From a checkpoint of a small mixture-of-experts model trained on Wikipedia: 2 picks a token, a softmax router.
Below are experts of layer 7 (counted from 0) of a mixture-of-experts language model. Rows are named router (the router's row for the expert), gate (a neuron's input weights, with its number), up (a neuron's input weights, with its number), down (a neuron's output weights, with its number) and show model dimensions 0-159. Each number is 50 + 15 x the weight over its row's rms, rounded and kept within 0 to 99.
After each expert's rows: "comes before" lists some tokens at least twice as common just after its tokens as in all text; "gets" lists some tokens that make up at least twice as much of what it gets as of all text. This comes from a sample of Wikipedia text that the model never trained on. Tokens count by the router's weight.

# expert 2
router:56 72 55 39 28 45 69 39 70 46 57 57 49 65 43 51 24 40 52 27 40 58 57 36 76 55 32 63 40 54 58 46 24 24 78 59 49 52 85 65 56 43 45 46 26 58 27 69 50 79 33 50 44 42 45 52 57 80 44 27 81 41 46 40 71 43 74 36 44 49 52 17 44 38 45 76 64 67 57 67 19 66 58 48 49 34 55 76 40 58 61 45 76 12 61 39 57 65 58 38 66 59 28 29 39 32 59 43 71 38 52 34 62 57 65 43 53 61 39 45 25 88 62 67 48 25 51 47 69 32 34 48 54 51 55 44 52 36 64 50 38 64 43 55 67 56 47 60 60 55 70 13 52 58 36 59 62 54 29 56
gate1:57 80 47 64 27 30 64 70 35 32 50 67 24 43 48 32 44 42 47 29 40 22 35 42 50 56 63 42 72 44 28 42 52 47 59 40 52 40 69 44 47 27 42 64 49 64 54 82 73 31 33 36 35 36 64 60 72 33 41 41 89 31 41 44 48 41 57 43 40 40 42 58 35 58 47 34 63 39 65 50 73 67 94 42 56 33 46 36 58 70 38 67 55 88 40 40 72 53 47 50 55 70 50 38 52 66 58 52 57 46 57 41 45 45 58 74 75 37 61 54 67 38 48 33 23 49 61 71 69 61 45 70 57 71 69 65 47 43 42 46 40 17 59 35 38 41 17 64 60 51 78 49 69 36 39 35 25 62 60 56
up1:72 56 54 48 46 17 50 49 28 61 53 60 69 56 60 77 70 59 73 39 62 45 62 32 58 59 67 43 40 31 56 23 77 55 19 49 66 38 53 32 78 70 54 53 27 55 40 58 30 62 32 79 44 51 40 34 35 27 48 50 47 67 46 33 71 69 82 64 29 62 56 58 50 78 56 45 25 45 60 62 45 44 82 69 56 37 39 37 20 35 35 43 28 45 52 64 38 39 39 56 15 40 48 51 41 50 36 70 42 46 55 61 46 40 70 41 54 60 64 57 54 79 58 55 32 75 66 48 39 68 55 50 58 41 43 42 79 49 27 47 33 60 40 80 44 45 59 32 44 84 40 35 43 57 45 35 52 72 49 74
down1:37 26 48 52 42 64 59 40 51 51 58 33 31 44 39 33 45 65 56 45 81 50 73 38 30 36 26 44 28 51 54 33 40 16 76 55 56 45 51 49 77 61 43 46 50 38 18 30 54 64 23 54 59 45 42 56 49 58 41 38 55 53 67 39 53 26 67 37 40 37 58 54 70 44 32 48 53 27 52 75 29 71 23 41 63 48 39 70 48 62 62 55 58 46 71 38 62 57 36 74 63 46 41 49 20 36 16 38 55 69 48 18 59 44 46 28 51 52 67 53 45 50 53 40 31 66 55 48 40 63 58 60 23 71 42 50 42 35 61 42 32 35 47 78 64 51 67 31 67 50 53 87 51 63 64 37 51 52 01 22
gate2:35 40 46 29 59 21 55 35 51 59 68 53 61 67 78 54 50 52 40 48 39 23 32 38 66 56 44 40 76 41 67 89 55 72 80 23 49 50 68 41 85 63 60 57 47 40 40 43 53 22 59 63 57 76 37 45 39 70 71 53 44 52 76 52 37 42 60 32 53 24 69 50 64 69 48 51 44 56 58 51 66 47 42 46 46 43 63 44 31 61 36 81 45 34 68 63 57 68 59 71 29 20 32 55 42 60 50 53 82 71 34 60 33 42 71 66 59 47 69 49 66 57 52 45 45 59 34 53 42 52 49 48 36 88 42 74 51 52 53 67 41 25 67 68 39 56 49 36 61 54 36 38 62 60 72 40 37 92 54 53
up2:34 39 35 52 34 51 70 38 31 26 50 30 70 48 63 40 47 71 45 12 71 68 47 39 42 57 34 63 73 53 25 46 54 49 33 09 33 15 42 52 60 54 48 56 50 71 51 59 26 33 69 67 51 63 60 62 36 30 62 74 44 47 37 22 62 52 40 74 52 85 43 30 38 30 53 46 34 41 67 47 66 69 89 41 35 38 45 64 66 33 24 60 51 55 57 53 33 48 54 45 64 32 65 46 63 31 56 41 47 39 60 55 29 20 23 57 59 31 51 66 20 66 49 56 55 63 44 64 39 61 39 71 72 45 40 49 30 21 51 58 53 62 73 28 48 49 53 40 58 40 59 49 51 66 45 55 47 54 40 77
down2:37 49 34 61 78 47 70 49 57 53 46 65 37 66 60 10 39 28 47 36 89 47 68 59 47 38 74 30 37 54 09 38 30 37 56 37 64 45 40 35 59 66 46 63 30 64 64 60 15 60 69 66 44 58 59 59 67 50 47 56 42 46 35 47 69 78 48 49 33 69 63 45 27 73 46 59 39 58 73 54 32 50 67 53 36 35 44 69 90 40 33 53 50 50 46 43 19 33 73 62 48 80 52 46 42 42 51 68 36 29 54 61 38 35 38 28 47 35 37 60 42 33 80 40 49 23 45 62 40 34 47 56 41 46 71 49 75 77 53 40 38 46 47 55 69 35 48 51 34 57 43 60 49 65 30 57 65 74 59 49
comes before: "1", "2", "0", "3", "4", "5"
gets: " ", "–", "9", "b", " (", "k"

# expert 0
router:56 67 32 44 55 45 37 26 51 58 52 53 66 66 53 83 43 41 49 70 71 40 74 81 56 50 41 43 42 59 17 38 69 57 47 35 54 36 22 50 63 35 32 20 37 44 60 50 42 41 67 46 58 72 55 57 07 38 53 37 58 49 49 38 46 62 60 66 61 73 30 72 49 51 32 37 47 41 41 48 41 51 38 17 53 40 62 41 28 24 68 40 57 18 64 73 48 46 21 46 33 60 48 48 21 53 29 63 54 63 51 24 47 39 56 48 29 31 60 59 43 61 42 34 39 43 44 47 60 51 72 38 53 33 69 53 53 62 52 42 82 40 46 38 19 63 52 68 37 50 41 99 48 45 46 37 76 56 53 38
gate2:51 42 45 56 66 70 52 70 51 78 19 33 73 52 44 62 33 45 49 68 35 46 45 26 24 30 51 37 42 77 29 25 42 29 71 48 45 60 51 47 89 38 54 50 47 38 56 31 52 28 52 23 33 31 33 59 50 54 51 18 48 50 53 59 54 33 57 52 51 59 44 77 57 51 38 50 49 80 30 72 61 68 58 35 54 62 61 60 57 67 46 43 49 37 47 27 41 62 52 73 41 66 81 71 49 68 78 37 25 54 45 77 43 49 58 33 40 42 54 76 10 56 62 27 68 72 55 30 38 35 35 22 31 36 33 43 64 44 38 41 35 69 49 60 53 65 56 56 57 48 44 47 53 65 75 37 35 58 41 51
up2:41 59 50 67 45 56 58 53 53 98 54 52 76 36 24 64 19 46 81 59 26 57 60 56 46 29 54 19 40 46 34 27 66 61 58 48 50 39 38 57 44 50 44 30 44 33 65 52 67 76 50 41 35 42 69 43 06 45 42 65 48 66 53 51 61 27 39 44 73 61 24 65 75 38 47 58 19 43 47 33 40 61 25 25 33 25 60 57 59 45 39 42 36 66 64 31 49 66 40 52 58 86 59 52 51 40 45 60 57 45 36 32 53 42 51 69 52 42 53 39 81 61 70 26 55 27 45 72 68 67 55 32 53 56 44 49 44 38 38 35 58 57 54 55 45 57 76 59 53 70 34 47 49 41 26 63 40 26 24 49
down2:56 44 52 51 59 39 45 54 50 10 52 64 61 35 54 44 55 80 69 54 64 46 86 66 63 74 26 14 63 72 52 42 30 30 42 59 48 32 34 33 76 42 51 57 62 63 40 63 40 37 49 64 63 67 77 74 49 39 58 60 63 18 38 30 61 68 35 86 32 44 36 48 65 68 56 58 68 34 39 27 37 31 82 58 36 49 53 46 39 47 53 50 34 46 49 81 69 45 57 26 70 40 47 66 43 56 71 51 47 42 41 57 52 57 58 59 61 14 35 49 56 44 58 58 57 21 54 56 30 46 54 44 62 74 43 43 65 45 59 63 57 57 52 62 40 25 43 37 61 41 22 68 40 55 57 56 38 89 65 45
gate3:52 51 37 71 38 55 73 40 47 48 51 50 63 41 63 68 56 44 55 61 41 41 54 39 55 64 32 30 37 20 35 58 39 39 35 55 59 45 53 55 50 42 51 45 42 53 50 54 44 31 38 84 44 57 47 44 33 38 62 46 47 83 43 38 88 69 42 45 63 23 42 34 62 69 34 25 52 24 64 49 31 72 73 51 41 45 39 39 61 61 64 59 55 09 59 75 58 46 36 50 50 80 50 72 83 78 45 47 54 45 11 34 36 31 55 57 64 32 48 52 20 48 40 42 36 72 41 56 61 65 55 46 68 88 47 38 41 42 52 71 45 47 45 54 61 24 20 43 55 39 59 57 52 73 46 72 53 88 40 72
up3:30 68 64 43 60 52 45 38 67 64 49 10 46 69 69 60 65 46 57 48 52 45 42 69 68 65 61 46 38 39 45 61 96 50 51 44 38 67 61 48 74 61 52 38 61 37 36 76 48 24 53 41 64 51 47 39 54 51 53 44 37 37 48 41 29 61 67 41 66 42 68 58 42 39 26 35 66 69 53 29 51 58 37 56 38 37 89 36 48 18 35 48 52 46 11 44 20 54 60 44 33 73 56 43 37 56 51 49 32 37 50 51 58 53 57 58 26 29 64 77 84 26 44 39 53 23 58 62 49 09 69 58 33 36 46 70 38 52 61 59 70 12 55 34 34 54 50 50 39 57 61 55 48 27 49 48 66 32 50 55
down3:57 46 49 34 64 49 38 29 66 76 47 38 09 52 64 58 72 29 30 81 80 60 64 32 64 33 67 63 37 49 72 38 46 57 66 51 50 48 77 44 20 45 55 68 76 41 47 50 58 44 82 60 34 60 37 68 45 46 55 50 26 69 58 51 41 50 53 47 28 56 64 51 28 33 51 27 51 61 62 12 55 31 80 28 42 66 63 58 43 55 55 60 59 69 39 39 35 46 52 65 44 80 55 16 50 47 50 54 56 53 71 70 47 40 68 43 66 61 69 75 61 53 48 50 29 55 56 54 37 61 51 39 49 39 57 43 69 12 48 42 35 27 70 39 73 71 65 61 59 27 56 41 55 31 34 37 57 65 55 60
comes before: " the", " a", " in", " of", " to", " s"
gets: " the", ",", " and", " of", "ed", " to"

# expert 1
router:47 78 66 43 48 56 40 56 45 43 63 55 28 48 28 57 63 19 38 62 51 67 64 57 40 41 68 43 55 45 05 42 31 35 59 30 61 40 44 53 51 46 53 59 68 60 63 48 43 44 44 82 20 36 53 59 41 36 50 34 40 42 84 74 30 46 41 61 41 49 61 63 34 48 51 54 55 34 70 59 45 23 46 82 48 64 67 58 39 49 28 49 52 37 48 62 45 48 34 53 59 39 78 59 28 28 65 40 25 56 47 70 24 43 41 64 62 64 43 84 76 85 78 19 61 33 50 46 60 68 74 64 25 66 25 43 36 34 49 50 46 58 34 41 31 38 53 49 38 65 47 60 58 75 66 72 59 36 55 47
gate1:56 76 61 48 49 35 46 47 62 69 45 63 31 32 46 46 38 56 47 37 60 53 61 34 41 61 48 69 30 61 37 56 42 51 63 70 57 29 42 26 39 08 50 79 30 59 50 25 72 38 32 28 21 13 71 71 65 71 43 62 69 54 45 50 37 47 37 42 59 38 67 45 46 67 39 47 54 77 58 54 51 45 30 47 65 42 74 56 40 45 46 48 58 60 49 67 45 38 37 38 50 36 42 43 38 37 25 41 48 42 75 33 53 57 68 89 62 36 42 56 64 73 49 45 62 60 61 28 35 61 49 51 59 67 50 52 21 38 64 50 43 33 13 60 73 70 05 37 72 44 60 31 28 65 59 58 40 39 50 32
up1:81 52 81 59 37 27 67 58 64 68 61 54 52 59 65 12 70 51 66 25 61 67 56 46 72 67 34 72 47 56 31 40 59 27 41 56 81 36 38 75 39 44 31 65 41 54 31 45 50 36 77 45 31 51 43 32 85 23 44 52 42 73 28 47 31 54 63 22 50 36 39 68 46 39 47 53 41 62 55 47 39 64 20 46 52 35 45 57 38 54 37 65 38 43 53 28 34 60 41 53 81 54 36 43 78 60 54 59 47 37 88 45 49 49 58 56 75 36 43 44 40 27 55 52 33 36 36 57 42 70 33 46 39 59 71 60 56 46 41 53 37 60 19 61 71 69 36 45 67 50 47 26 57 42 56 85 54 52 49 38
down1:39 64 35 35 77 54 54 28 78 47 32 19 64 58 48 32 44 51 52 74 53 38 59 57 66 35 50 46 24 31 66 18 60 32 25 49 62 54 56 25 55 70 52 45 39 63 64 38 49 39 66 42 53 41 40 30 35 67 51 40 51 50 52 45 52 45 74 46 41 81 38 51 54 42 61 57 46 65 38 53 37 58 51 75 60 53 68 60 41 49 40 26 52 38 64 73 61 25 62 67 43 49 66 55 38 64 44 54 51 40 51 66 91 60 28 42 14 40 81 44 69 61 33 56 22 47 61 35 69 76 46 67 43 66 41 76 44 51 59 54 57 31 35 54 39 26 24 68 23 35 72 62 59 46 58 17 37 28 43 58
gate2:54 42 57 73 65 37 47 30 37 58 50 42 37 48 43 42 63 61 49 42 38 05 24 42 59 21 56 54 50 16 17 67 71 70 36 62 64 50 59 64 60 28 44 73 59 63 40 59 56 41 54 63 19 73 22 39 41 39 54 51 36 39 61 57 40 39 55 39 72 57 68 51 51 45 27 44 54 30 76 59 36 47 45 44 14 52 37 32 65 48 45 54 62 37 34 16 47 50 47 77 61 74 34 81 63 76 51 74 49 55 58 47 74 73 41 59 42 56 51 69 61 58 66 49 77 66 51 39 40 62 45 23 40 65 73 32 62 43 55 47 57 49 32 50 59 41 20 43 32 24 58 71 61 58 48 68 48 39 51 59
up2:37 43 52 35 90 68 55 46 67 56 73 67 48 56 43 41 52 51 61 68 47 69 67 29 40 60 55 58 27 53 55 76 44 64 69 29 42 19 45 50 46 57 27 65 45 36 38 55 60 64 60 37 67 23 56 31 30 60 69 36 23 57 64 42 47 51 76 50 65 41 47 30 33 50 59 27 63 72 56 37 40 44 63 20 46 50 35 42 62 64 55 42 72 31 90 45 70 45 67 40 43 40 41 41 44 79 77 61 66 82 66 54 61 47 63 69 62 67 50 39 41 29 58 47 27 38 75 74 53 48 37 37 74 55 55 33 48 54 44 49 59 57 21 48 33 71 62 56 58 60 66 66 45 43 43 15 34 49 42 76
down2:38 60 53 48 47 46 30 42 52 46 85 50 34 39 49 49 35 53 46 52 30 42 43 48 25 40 88 40 49 28 39 63 44 55 48 54 50 05 12 55 49 32 56 40 57 51 60 26 41 62 40 65 36 38 76 63 51 56 40 73 28 52 38 41 51 37 46 46 32 50 48 39 56 55 39 56 34 33 55 36 35 40 41 44 53 26 48 74 59 35 19 39 46 49 61 45 58 26 40 52 47 56 46 39 15 70 67 83 96 39 28 60 44 48 30 91 54 54 52 69 71 46 39 44 52 37 42 60 50 43 31 41 59 90 40 43 49 24 84 68 47 56 43 38 52 52 45 21 43 50 51 58 49 64 39 35 52 70 39 39
comes before: " |", "0", ",", "9", ".", "–"
gets: "1", "0", "2", "3", "5", "4"

# expert 3
router:39 54 44 71 50 38 59 64 76 38 43 39 26 64 50 49 59 77 55 48 63 57 35 36 48 59 37 59 55 40 92 51 71 59 64 56 26 33 75 45 36 76 19 99 72 65 30 49 68 40 63 67 74 78 78 53 45 55 51 52 67 61 40 32 59 59 48 46 67 56 59 72 70 61 47 55 74 53 37 28 54 48 24 36 40 59 31 43 34 43 55 75 34 66 60 60 65 49 57 26 40 52 62 50 76 75 39 45 23 79 61 71 40 34 55 60 69 47 51 33 49 62 39 64 58 79 73 54 36 44 52 50 54 72 41 52 67 50 38 53 40 46 67 42 53 74 54 42 48 35 49 59 46 59 59 39 36 65 47 53
gate1:46 55 36 35 35 77 47 34 57 48 43 33 40 52 40 39 42 55 59 38 57 77 49 73 56 55 61 45 34 65 67 42 64 64 57 53 34 49 45 41 76 52 39 38 64 45 26 50 52 52 57 48 72 42 46 45 64 22 66 52 38 28 18 72 51 45 45 37 30 36 47 53 38 45 66 22 37 59 44 31 27 67 65 66 52 61 20 35 53 62 63 91 40 29 48 49 65 59 52 41 69 47 66 41 48 29 44 54 68 59 46 46 43 32 94 41 55 64 54 56 11 62 42 41 46 33 87 47 42 47 84 32 49 43 29 46 50 50 22 51 49 45 46 59 63 42 41 46 52 75 40 81 66 47 76 53 39 96 66 61
up1:41 44 79 63 58 46 53 71 39 68 35 35 49 37 28 47 43 61 30 73 46 59 65 55 39 42 52 52 59 44 57 58 41 59 60 57 51 32 33 61 45 42 57 51 32 53 42 59 26 56 58 40 31 53 58 80 52 85 22 59 31 75 67 56 71 49 91 47 56 47 38 26 21 53 43 33 60 35 47 44 58 35 24 94 64 44 58 47 37 49 53 71 42 53 56 67 36 67 26 64 21 50 41 18 39 46 55 31 27 47 21 36 48 46 43 53 52 31 78 55 39 69 33 55 49 79 46 15 47 68 34 78 49 31 32 61 30 32 57 34 59 56 62 49 63 41 65 36 40 47 60 52 51 65 68 37 64 42 59 67
down1:68 60 59 33 49 33 69 81 61 62 51 57 52 48 58 44 48 46 56 65 67 57 54 61 50 37 57 42 55 27 40 66 62 47 46 70 64 72 56 38 61 60 33 51 70 61 70 52 49 52 53 52 71 58 44 53 37 56 31 43 33 35 57 51 56 58 58 62 09 77 31 56 53 65 43 50 47 42 59 63 30 52 77 53 39 57 52 56 58 40 37 13 49 39 73 23 54 79 21 36 45 66 52 45 42 28 25 48 46 48 60 53 55 86 41 45 25 57 65 62 52 62 64 58 23 50 43 80 44 42 43 87 38 81 52 77 35 48 39 60 46 49 20 70 55 62 27 35 69 68 29 52 21 79 55 72 68 43 76 50
gate2:67 64 70 39 58 60 28 38 61 25 50 60 51 38 50 34 20 38 73 54 33 48 37 36 47 85 39 62 54 32 53 73 68 45 34 64 63 45 65 35 23 41 66 66 52 73 42 47 57 46 90 53 54 63 50 30 39 27 53 10 68 72 51 39 68 50 37 38 21 31 64 50 59 56 63 56 62 72 62 63 60 23 40 30 42 38 46 45 61 70 57 50 37 32 43 44 58 34 49 70 62 61 67 56 56 62 51 36 53 48 55 69 40 43 76 37 42 77 55 57 44 39 39 72 80 58 59 33 50 25 38 64 43 57 15 48 47 62 51 61 70 46 79 60 37 45 74 47 48 36 51 64 21 75 48 35 42 46 56 72
up2:37 65 52 31 87 67 79 48 39 70 24 41 45 49 58 72 71 51 50 41 24 63 46 55 62 57 25 54 46 39 36 63 48 39 60 51 73 57 44 37 47 40 44 43 33 41 39 48 65 38 56 56 53 44 41 68 46 53 42 55 45 22 77 52 34 29 64 37 17 61 37 28 61 42 48 28 58 47 73 39 70 40 99 35 45 34 52 29 36 36 36 84 42 60 60 25 37 54 14 56 58 56 57 64 47 37 42 51 56 50 71 33 76 47 14 47 32 55 46 57 54 36 47 20 48 54 57 53 74 68 64 25 68 28 46 69 45 54 58 41 59 20 48 36 42 27 42 40 65 56 45 45 43 34 73 52 55 45 35 42
down2:53 62 50 33 30 27 52 68 31 38 43 29 51 58 24 52 51 52 72 44 65 60 36 29 49 78 57 45 70 50 64 58 70 67 57 39 52 57 80 41 53 49 48 81 60 63 37 78 58 50 60 78 51 27 62 60 55 36 59 77 45 56 58 62 61 51 48 49 30 70 34 44 38 57 33 07 66 24 27 32 80 31 40 47 51 62 69 45 85 26 32 36 46 52 49 42 50 59 25 46 44 62 58 06 91 55 31 38 54 74 55 65 29 42 29 51 30 52 51 40 52 37 17 54 47 50 46 48 71 45 66 71 43 52 47 50 40 23 51 68 49 62 57 51 62 49 63 39 59 44 50 44 27 41 65 47 50 45 50 50
comes before: " ", "t", "c", "er", "her", "le"
gets: " in", " |", "c", " C", " c", "|"

# expert 6
router:64 18 43 37 42 71 31 47 23 57 52 49 38 13 63 34 67 36 41 48 55 46 43 78 44 64 50 40 66 32 18 24 43 38 56 42 58 48 67 29 49 50 56 20 37 39 65 53 68 73 44 38 55 57 71 46 46 39 80 92 27 48 44 52 35 63 56 62 43 32 70 15 57 42 33 64 51 49 61 34 82 53 80 57 63 64 30 57 61 53 44 40 38 83 55 47 53 59 52 48 60 71 43 66 41 53 21 62 53 28 48 44 60 40 76 38 41 46 57 30 63 26 47 56 45 59 15 38 75 22 55 67 65 41 69 50 51 65 57 65 54 41 37 71 36 57 44 47 55 43 53 39 52 56 53 47 30 57 54 74
gate2:32 51 50 61 35 72 62 73 21 64 61 56 52 19 31 63 38 48 47 25 49 37 32 43 52 26 86 37 57 27 61 59 52 61 28 55 63 60 59 36 48 52 56 48 38 48 41 52 57 69 56 44 31 66 53 19 51 45 87 35 40 81 33 54 43 50 47 43 67 51 58 35 42 66 43 25 57 46 46 43 60 61 42 32 60 64 52 20 49 75 63 41 53 31 46 73 46 39 56 65 41 55 45 69 35 42 35 32 46 63 30 41 34 33 25 71 36 36 15 69 06 54 49 69 45 57 67 50 47 76 40 30 58 39 61 47 61 42 48 43 54 58 52 40 62 49 50 34 54 22 36 64 75 54 77 50 70 12 41 53
up2:52 54 63 36 26 76 71 30 45 66 65 31 63 47 59 79 65 58 56 51 41 46 41 61 49 23 97 44 52 14 48 73 41 56 50 60 52 48 44 41 55 43 60 51 47 55 12 49 62 63 49 65 60 55 55 77 41 63 52 43 40 58 21 38 49 57 49 51 58 61 51 36 43 57 52 53 41 62 65 41 43 42 29 48 67 33 63 41 17 88 93 58 67 41 50 54 70 26 55 45 36 73 42 57 37 72 51 63 58 58 51 23 67 33 19 58 38 40 40 39 22 59 65 63 64 55 57 13 51 48 49 23 40 52 41 63 57 57 46 41 57 40 64 36 48 44 82 20 22 46 51 51 67 36 46 58 46 57 38 40
down2:43 56 22 43 70 54 55 66 53 75 61 39 55 40 51 66 64 64 42 33 81 35 48 86 34 46 61 65 72 52 50 40 57 69 54 49 55 52 47 34 51 36 53 47 80 73 53 31 36 53 77 46 74 41 57 57 54 46 42 33 63 52 32 54 35 43 48 36 63 77 86 34 71 57 67 60 66 35 59 53 59 47 44 49 69 59 46 46 67 25 81 50 84 65 47 56 54 65 56 33 53 85 62 75 55 35 53 44 62 46 26 60 70 49 42 46 33 43 55 49 60 56 09 35 43 53 54 69 54 44 37 21 79 80 63 30 51 62 43 63 35 41 65 36 37 56 70 30 59 52 39 47 78 45 29 37 39 50 59 75
gate3:31 39 36 49 47 56 24 71 28 67 48 57 44 57 52 26 53 52 67 79 59 77 50 53 67 57 42 22 43 32 81 36 69 32 54 40 61 42 63 39 65 54 58 33 25 60 54 25 00 43 56 60 68 33 76 62 49 38 80 45 53 62 25 69 57 71 44 51 50 52 63 54 54 48 27 52 40 50 31 38 57 63 75 66 43 73 39 72 58 35 63 66 48 68 39 41 56 84 64 37 67 42 37 37 51 49 58 39 20 43 50 53 36 60 68 63 53 73 49 53 31 26 58 56 60 61 49 61 45 81 24 55 47 48 58 44 47 56 23 60 69 25 39 51 30 40 44 26 43 70 52 42 51 49 26 65 48 50 40 69
up3:41 54 53 54 67 40 35 19 36 36 36 42 59 22 66 13 29 50 62 51 45 39 37 43 52 47 24 35 49 62 51 66 36 46 22 32 53 82 68 37 47 59 57 65 45 56 57 44 36 31 42 48 60 52 40 60 57 50 38 59 37 51 56 73 38 36 22 74 45 54 54 48 52 50 60 78 71 57 63 43 63 58 66 37 51 49 37 81 47 46 50 64 42 47 22 74 39 41 39 58 49 39 30 32 68 47 47 70 49 47 47 47 47 61 61 42 46 40 42 42 63 78 51 66 39 35 28 38 30 65 59 67 49 84 34 56 34 14 57 45 56 21 64 30 36 68 47 29 49 21 52 16 03 33 52 45 51 44 51 82
down3:70 48 36 48 69 66 66 28 58 46 40 54 47 64 58 55 60 62 37 35 61 30 51 29 51 69 61 53 56 49 37 57 26 62 55 65 33 58 62 52 67 48 27 63 99 61 45 16 49 51 41 42 82 41 39 41 53 65 37 51 70 61 46 18 74 54 69 66 65 49 37 59 46 29 31 37 40 48 38 36 48 39 29 07 49 27 69 41 62 46 48 26 48 53 52 22 28 40 85 43 38 55 52 61 67 61 53 51 33 53 23 37 53 56 25 60 44 66 67 65 50 68 49 30 42 56 65 48 38 19 34 58 22 45 60 38 76 69 23 43 52 55 42 48 50 46 49 57 56 49 68 79 37 63 47 38 41 64 34 42
comes before: " ", "-", " The", " S", ":", " A"
gets: " |", ".", "-", ":", ")", "\n"